config.yaml
d_model: 224
lr_router: 0.000628
n_head: 5
qk_norm: false
init_std_down: 0.0
optimizer: "soap_variant"
beta2: 0.99
decay_fraction: 0.727
steps: 7221
dataset: "wikipedia_en"
Below are experts of layer 4 (counted from 0) of a mixture-of-experts language model. Rows are named up (a neuron's input weights, with its number) and show model dimensions 0-223. Each number is 128 + 24 x the weight over its row's rms, rounded and kept within 0 to 255.
Before each expert's rows: a language model's description of what the expert responds to; "mostly gets" lists some tokens that are sent to it at least half of the time. This comes from a sample of Wikipedia text that the model never trained on.

# expert 12
What it handles: Learned word suffixes. Mid-word suffix pieces in Latinate or Greek-derived words, such as academ-ic, Arm-ist-ice, gramm-at-ical, electron-ic, the-ater.
mostly gets: "ism", "ist", "olog", "ological", "ethod", "atic"
up3 [ 97 130 144  86 123 120 147 149 108 127 138 166 145  99 136  79 134  77 148 176 131 107 131 100 132  99 125  92 150 116 122 129 155 109 106 133 140 118 150 107 134 123 151 149 125 174 122 152 124 145 110 134 130 130 101 129 104 137 185 116 116  56 122 111 119 100 146  94 128 149 155 107 116 132 119  78 121 162 121 115 150 109 148 127 122 159 146 157  93 125 127 133 126 137 140 132 113  73 112 125 134 107 157 147 102  81 111 118 148 119 148 134  90 134 184 150  70 109 179 142 154 139 124 154 106 156 119 117 151 130 121 121 138 154 122 149 119 122 135  89 148 148 152 126 113  95 131 169 106 115 116 157  99 103 130 153 104 140  92 141 116 137 132 160 119 139 125 139 130 119 167  88 128 114 128 101 102  81 115 121 126 138 131 155 174 158 100 109 116 120 153 124 166 102 164 117  84 113 134 120 169 217 100 175 133 159 159 162  97 141 125 116 100 143 137  97 146 146 141 117 114 163 135 131]

# expert 53
What it handles: Entertainment production words. Nouns about films, TV and music production and credits, such as cast, guest star, album, director, production.
mostly gets: " film", " lead", " music", " player", " power", " medal"
up2 [117 170 125 140  81 160 142  89 139  92 106 119  81 126 106 115 134 140 164 121 156 147 122 144 122 115 115 121 157 123 114  93 110 153 143 140 134 155 129 125 165 157  91 161 176 104 103 105 162 119 107 105 108 145 153 152 144 131 105 119 145 145 123 151 161 155 144 127 157 101 109 101 135 139 153 118 117  99 129 120 152 117 155 145 130 146 131 150 147 125 120  89 158  93  90 135 148 151 144 116 144 136 145 108 172 184 128 117 160 145 161 112 138  95 138  72 118 121 158 153 163 147 153  97 150 122 119 129 156 119 116 113 146 115  97 148 117 128 128 169 125  99  84 131 151 142 161 136  99 148 153 112 131  96 130 113 153 126 160 119 130 133 113 133 125 127 115 166 167  77 149 156 106 112 116 114 131 129 137 142 111 127  93 130 165 160 149 108 106 102 128 125 149 171  89 108 129 169 176  95 145 167 118 158 128  87  77 119 106  93 138 149 148 113  92  86 106 136  78 126 108  97  66 121]

# expert 58
What it handles: Mid-word stem pieces. Middle stem pieces of long words after a prefix, such as Conn-ect-icut, in-sp-ired, ac-ruct, in-clud-ing, Ol-iv-ier.
mostly gets: "ect", "ruct", "ateg", "ific", "ocument", "merc"
up2 [ 91 147 111 153 101 138 170  79 163 110  95 135  95 107 120 114 144 110 149 107 180 176 108 156 123 116 125 157 152 109 120 103 122 127 151 100 108 172 154 131 177 177  77 149 166 164 146 149 142  95 103  92  95 134 119 106 136 116 127 112 137 141 143 177 153 135 123 113 150 116 147  91 119 181 162 134 128 131  99 107 137 125 155 141 136 138 111 146 137 124 166  74 153 119  82 152 146 123 175 114 149 158 147  66 157 152 153  96 151 135 125 161 136 138 138  87 124 147 129 141 148 111 122  88 143 108 148 127 153  80 137 136 150 135 106 151  98 131 116 102 106 111 119 136 179 151 126 124  92 135 133 140 129  88 101 114 117 143 135 148 117 142 109 149 147 137 142 113 140  94 142 123 110 107 130 102 138 124 115 137 118  81 127 156 159 156 138 100 118 112 135 108 151 140 103  90 132 159 182 115 128 134 110 167 101 127 116 150 109 165 150 124 159 146 122 125 111 142  69 128 116 136 104 120]